Below are experts of layer 6 (counted from 0) of a mixture-of-experts language model. Rows are named router (the router's row for the expert), gate (a neuron's input weights, with its number), up (a neuron's input weights, with its number), down (a neuron's output weights, with its number) and show model dimensions 0-255. Each number is 128 + 32 x the weight over its row's rms, rounded and kept within 0 to 255.
Before each expert's rows: "gets" lists some tokens that make up at least twice as much of what it gets as of all text. This comes from a sample of Wikipedia text that the model never trained on. Tokens count by the router's weight.

# expert 46
gets: " in", "al", "ical", "ial", "ic", " of"
router [ 82  93 143 112 126 177 169  99 135  71 151 180 127 124 135 103  60  99 200 133 165 105 151  69 132 143 105  93 128  80 196 116 103 154 164 127 136 134  90 147 159 101 110 142 133 124 140 186 109 165 112  85 160 172 216 117 155 143 116  82 173 191 161 176  64  86 119  83  65 109 114 137 129 118 121 104 192 123 149 137 179 140 120  86 158 137  80 144 112 129 133 108 149 137 122 110 114 114 165 154 165 112 112 105 127 160 153 129 142 132 194 111 187 119 138  66  86 125 137 132 133 141 104 138 190 112  85 107 115  92 158 121 132 123 134 146  82 116 135 115 205 156 160 166  78 135 168  74 102 132 173 151 129 182  68 191 143 117  93 123  98  67 112 110 146 149 134 188 159  73 130 163  85  92 110  92 172 165 125  65 119 116 135 134 102  86  75  91 143 139 139  92 170 131  96 135 153 121 126 181 136 100 136 135 121  59 147 143 151  65 138 174 133 131 142 162 163 128 154 161 150 141  78 126 138 160 156 109  95  73 128 168 180 114 184 156  57  92 106 129 127 133  98 124 133 148 136 136 138 141  87 164 130 140  92 140]
gate0 [121 119 112 115 124 131  88 184 144  90 145 124 153 186 149  86 108 103 113 112 136  74 129 169 187 103 116 128 100 152 102 144 124 178 126 117  90 143 122 145 123 193 111 107  99 106 159 141 138 118 187  86 118 134 108  92 141 129 120  67 102 193 142 139 114 187 126  96 150 146 165 185 138 175 163 120 157  90 105 154 179 136 121 111 105 153 152  45 103 129 150  96 132 123 153 182  88 194 147  77  72 137  87 162 136 124 137 131 114  51  98 165 207  89 136 149 155 147 196 119 104 126  88 154 124 133 161 155 126  83  68 162  90 154 186 146 107 117 148 141  90 152 155  61 119 163 156  82 136 122 130  86 127 152  91 157 161 133 162 105  28 129 134 161 118 201  67 155 119 155 152 143 102 135 147 107 106 130 106  89 201 157 137 151 132 116 181  87 160  83 121  88 163 132 114 136 117 107 112 109 157 127  72 129 143 109 190  92 169 142 112 126 124 120 144 131 103 141 151  58 136 119  95 140  76 158 199  58  71 125 153 151 151 127  99 120  79 141 114 136 145 112 132 145 106 181  96 112 116 127 131 100  97  92 130  85]
up0 [111 117 117 137 119 209 125 146 153 108  86 143 100  60 155 116 144 172 151  64 125 190 105  91 182 109 140 168 150 152 177 158 156 124 130 133 110 102 123  56 120  94 172 141 117 149 133 118 107 118 151  84 100 152 142  28 212 134 138 156  99 120 109 139 106 136 160 143 134 144 167  99  93 181 107 120 100 141 132 118 104  84 206 107 147 131 149  47 167 141 161 161 140 142  94 135 113 190 153  77 156 159 112 123  71  64 149  87 168 149 129 117 169 145 131 137 142 138 143  65 100  83  85 146 189 124 109 119 150 114 107 101  87 112 137  95 164 129 145 147 130 142  37 154  91 119 127 142 127 149 131  93  72 238 155 101  71 127 178 178 128 141 145 126 168 162  86 167  92 188 130 134 162 129  71 147 129 122 167 119 121 163 153 101 142 137 133  97 136  62 153 109  66 195 173 140 119 125 180 149 137 125 128 149 131  96  68 121 165 111 107  89 101  78  95 112 128 131 106 114 128 115 149 127 104 151  76 126  96 147 156 132 146 115 136 171 162 125 112 145 132 152 154 120  85 159 113 163 122 100  97 106 121 134  81 116]
down0 [118 123 144  98 140 127 108 129 125 109 158  61 133 128  95  98 120 152 144  84  34 145 103  70 148  94 148 161 125 147 131 127  90 124 176  53 155  83  71 127 119 133 121  86 144 144 147  91 155 178 157 117 118  76 113  98 169 144  85 168 121 182 156  84  98 113 172  91 117 127 177 193 140 111 152 137 159 149  93 136 110 144 163 139 155  89 168 145  66 129 176  79  75 170 146 148  97 174  67 130  96 158 114 141 126 135  85  97 126 165 119 131 164  87 108 114  84  88 126 131 207  95 126 198 138 164  86 136 172  73 130 152 105  85 150  87  93 115 107  53 146 158 152 167 127 100 124 176 149  84 115 132  92 119 175 101 126 162 144  71 105 118 121 128 179 120 135 138 172 165  84 128 140 135  91 118 171 181  98  87  51 123 148  73 135 134 163 136 171 148 127 146 106  82 124 154 158 174 133 124 105 143  96 131 125  52  85 157 106  96 122 102 130  82 182 110 171 144 127 182 114 107 158 152 169 130 159 190 107 117 155  73 117  92 148 111 157 118 103 128 160  83 102 121  96 134 141 113 127 135 154 122 125 103 111  66]

# expert 20
gets: "ed", ")", "ated", " used", " made", " known"
router [135 135 143 103  86  65 151 183  95  86 180 167 106  97 214 134 135 134 131 182 105 115 102 169 126 134 142 111 134 169  85 121 188 115 147 164  99  91 207 144  73 104 109  88  83 161 134 136 120  97 163 129 151 125  73  78 149 120 142 161 121 143 135 153 154 132 143 130 148  96 125 188 122 128 179 109 112 160 106 126 139 150 201 149 171 124 154 137 105 133 170  73  98 158 110 151 154 154 134  72 188  72 198 141 161 106 128 181 153 153  85 118 109 126 154 102 119 155  91  94 193  97 107 110 140 112 101 108 151 136 146 105 151 109 122 191  71 108 103 144 156 122  90 181 158 165 150 141 121  89 170 113 167 102 135 100 142 165 127  72  64 128 164 163 114 116 113 119 155 169 113 147 105  85 100 175 182 126 129 134 135 124  80  69  84  86  73 142  88 144 148 144  86 151 182 113 168 131 109 156  95 109 129 187  84 164 137 164  85 114 209  83 179 155 120 126  86 177 129 112 117 179 131 126 136 116 106 131 114 139  97 125 127 133 118 100 111 147  60 143 134 172 145  85 137 132  98  93 135 187  95  86 136 164  82 116]
gate0 [128 149 141 179 147  90 128 169 109 117 118 114 155 104 186 121 138 119 124 164 144 118 153 143 141 102 111  79 114  69 124 112 181 132 154 149 102  86 181 150 141 128 163 113 152 122 164  64 120 134 118 125 117  70 131 117 140 152 111 120  66  96 133  64 140 161  64  69 172  61 122 179 146 138  73 181 121 139 100  97  78 110 126 180 190 106 152 143 138 131 157 131 159 169  98  87 154 151 163 119 104 105 182 143 104 106 170 194 146 126 106 143 140  93 155 119 136 155 122 102 153 109  59 103  99  99 184 168 143 163 132 142 140 149 183  99 125 125 170  94  82 128 106 201 200 146 114 150 153 163 139 151 180  57 103 166 109 148 129 120 118 222 175 123  88 121 195 103 146 144 123 157 130 135  90 127 159  99 118  72 147 137  93 106 101 101 175 114 157 117  64 145  99  74 140  69 141 107 122 164 163 162 131 151  56 118 145 101 171 115 117 128 161 146 138 141 121 176 116 199 124 105 151 111 120 127 192 116 161 118 182 130 178 149 127 151 139  98 149  85 159 185  76 117  95 129 120 107 140 139 147 148 113  82 157 164]
up0 [119 127 187 166  77  83 123 161  69 118 116 164 112  90 154 146 211 161 127 169 104  78 167  86 157 100 129 120 126 121 116 115 113 113 137 122 135 156 151  92 126 106 153 113 120 148  99  67 109 131 161 141 150 171  98 103 132 147 116 171 130 108 140 165 139 123 104  96 105  93 109 198 147 137 109 179 149 121 112 122 111 139 174 159 133  70 122 134 159 162 176 139 121  83  82 178 105  47 153 142 138 131 160  86  84  56 118 158 176 195  87 122 129 133 136 127 138 137 159 122  83 141 102 109 105 153 114 179 164 148 158 162 137 102  90 126 173 175 146 143  83  98 124 175 109  73 156 129 167 138  50 106 121 145 110  86 127 142  66  77  89 172 156 131 107  81 165 133 112 118  95 171  97 139 137  71 115 128 142  61 187  60 116  63 128 122 175 144 134 104  93  99 143  92 137 182 104 132 156 202 171 159 128  55  94  96  87 110 128 181 145 151 163  72 154 157 153 117 145 121  92 125 180 115 153  94 154  64  86 151 160 121 165 175 123 111  64 122 119  84 144 137 117 146 121 120 151 101 113 121 139 105 136  91 121 107]
down0 [157 109 184 129 146 135 185  63 127 172 158 113 167 128 154 121 109 104 101 150 125 165 138 110  90 131 169 123 103 160  98  96  92 105  80  71 162 127 101 111 175  65 154 156 135  84 103 102 124  77 159 106 131 169  98 116 130 145 119 199 138 130 170 141 171  79 177 110 100 111  68 144 144 153 132 152 169  67 141 186  92  86 121 138 179 113 124 119  59  76 112 108 148 145 153  38  90  70 165 143 121 102 154 179 110 161 114 132 178  92 133 126 126 169 107 133 154 178 160 151 114 135  96  95 143 162  93 114 166  79  61 151 111 103 118 143 185  94  96 141 131  71 165 111 120 148 166 148 106 119 128 121 123  86 127 132 127 133 138 167 173 140 155 138 148 144 129 115 112 152 148 167 179  93 170  76 140 137 104  98 167 183  72 114 148 135 103 131  72  94 224 161 139 142 176 104  77 144 139 159 118 148 130 114 167 218 119 208 123 173 145 155 136 177  92 129 111 109 147 148 125  90  71 147 122 109 132  86  79 115  92 120 131 144 130 167 118 141 145 113 157 119 105 106 135  97  67 136  78  99  78 141 140 117 134 123]

# expert 37
gets: "s", "ers", "es", "\"", " s", "as"
router [ 80  84  97 157  83 129 118  91  73 166 119 143 120 144  98 148 182 189  97 130 140 174  92 163 102 180 129 157 143 184 149 158 107 114 145 114 116 139 151  99 128 135 151  96 107 165 135 123  67  77  68 127 108 115 125 130 131 136 123 132  93 140  82 150 139 155 109 144 101 144 158 100  94 169 136  76 167 112 143 167  53 102 152 136 105 112  58 118 108 179 140 133 118  71  85 143 130 111 154  67 136 156 156 106 124 117 187 140 164 145 135 120 142 123 171 126  65  78 159 104 108 172 120 159 104 124 139 202 137 102 118 122 136 168 163 166 107 102  92  98 114 119 112 107  76 167 146 148 128 109 173  84 166 101 136 110 169  96 129 102 195 140  57 139 115 163 161 183 161 111 172 100  76 153 176 219 112 129 174 102 113  91 118 137 136 129 123 121  85 116 131 195 131 146 140 154 104  89 151 103 150 213 124 185 161 117 124 134  68 128 127 136 116 117  90  94 149 127  81 116 106 117 122  79 165 171  66 163 194 126  82 111 148 155 119 153  95  96  96  99  88 140  97  85  97 125 140 109 125 169 177  76 158  69 136  90]
gate0 [111  85 152 134 171 136 137 160 175  91 131  95 119 145 161 117  77 176 102 121  97 177 192 109 156 122 148 119 151 152 173  97 150  82 173 112 106 159 147 107  81 133 120 118 104  89 130 108 169 113  80 112 128 123  83 135 173  82 134 137 126 135 108 172 161 144 123 134 164 153 133 178 155 136 158 110 127 134 132 141  49 158 132 128 147 147 100  95  70  55 127 138 152 134 122  88 129  33 137 107 141 158 108 158 149 123 178 120  70 152 125  88 162 117 115  95  85  71 108  94 193 161 162  59 109  52  77 171 153  94 106 125 137 126 112 152  89 122 104 109 141 144  94 143 120 119 156 132 140 158 156 117 138 140  80  95 140 137 144 151 100 184 127 129 112 127 187 132 133  84 145 109 132 101 104 224 130 199 163 137 145 174 141 112 168  71 140 114 152 101 171  90 109  97 154 114 130 155  78 147 133 175 111 132 182 134 157 125 166 124 210  97 141 188 127  76 235 124 103 155 100 192 117 163 142 103 157 135 102 190 152 110 115 115  95  90 156  87 135 134 151 127 101  72 117  99 134 120 149 169 133 116 102 176 109 139]
up0 [143 174  91 102 153 138 128 100  95  70 172 104 170 136 114  44 116 111 139 108 121 117 153 115  95 110 131 145 103 128  88 147  95  94 123 146 225 174 135 162 189 162 198 115  70 110  91 116 109 175 167 102 196 125 185 118 127 140 136 162 143 219  93 100 167 127 154 106 156 139 124 110 131  80 156 110  92 107 131 109 152  89 141  97  77  82 177 201 110 117  89  99 134 114  90 184 121 135 132 130 114 115 145 103 101 202 119 153 121  83 156 136 131  77 114 115 132 183 105 121  96 180 117 163 140 153 153 161 132 103 151 110 144 163 151  79 183 110 149 162  83 138 170 151 172 179 123  75 114 123  71 118 143  67 114 111  76 152  84 142 123  93 126 104 145 149  81 113 173 133  58 122 130 102 142  56 134 133 136  77 131 111 159  84 131 103 118 177  87 111 111 141 128 144 120 108  84 141 125 100  79  96 142 197 117 117 111 165  83 150  83 153 149 116  70 159 126 118 141 118 129 119  93 129 146 160 116 113  82 112 102 112 128  98 176 151 107 160 131 138 172  85 206 177 144 120 168 138 160 102 131 139 177 109 125 144]
down0 [141 155 194 173 169 108  92  65  70 139  88 121 132  98 150 139 126 117 123 112 111 174 163  96  97 113 100 112  86 113 144 110 101 155 143 138 145 123 124 108 138 163  79 169 108  72 131 161  83  96 147  68 148 125 173 139 128  97 138 178  96 140 126  85 144 186 144 166  84 132  57 122 118  98 106  85 157 137  27  97 138 110 114 118 138 131  78 172 122 121 175 117  93 131 147 187 139 168  79 144 145 102 107 139  78 144  99 143 136  90 109 145 193 155 150 111 101 114 133 148  85 119 153 124  79 166 107 154 117 170 126 130  93  72 173  95 105  92 119 116 100 160 181 159 146 120 119  81 110 154 127 125 141 136 147 107 162  90 146 170 132 165  86 165 138 105 125 106 146 133 137 176 106  91 116 126 117 145 194 155 141 191  40  95 149 156  97 167  86 120 154 130 160 137 107 121  85 143 106 183 185 145 161 140 163  82 107 110 112 187 141  92  76 145  94 159 152 107 235 131 198 113 111 155 119 120 114 144  80 152 114 150 164 115  76 137 168  81 138 151 185 120 124  90  98 114 158 147 142 160  94 110 123  81 122 190]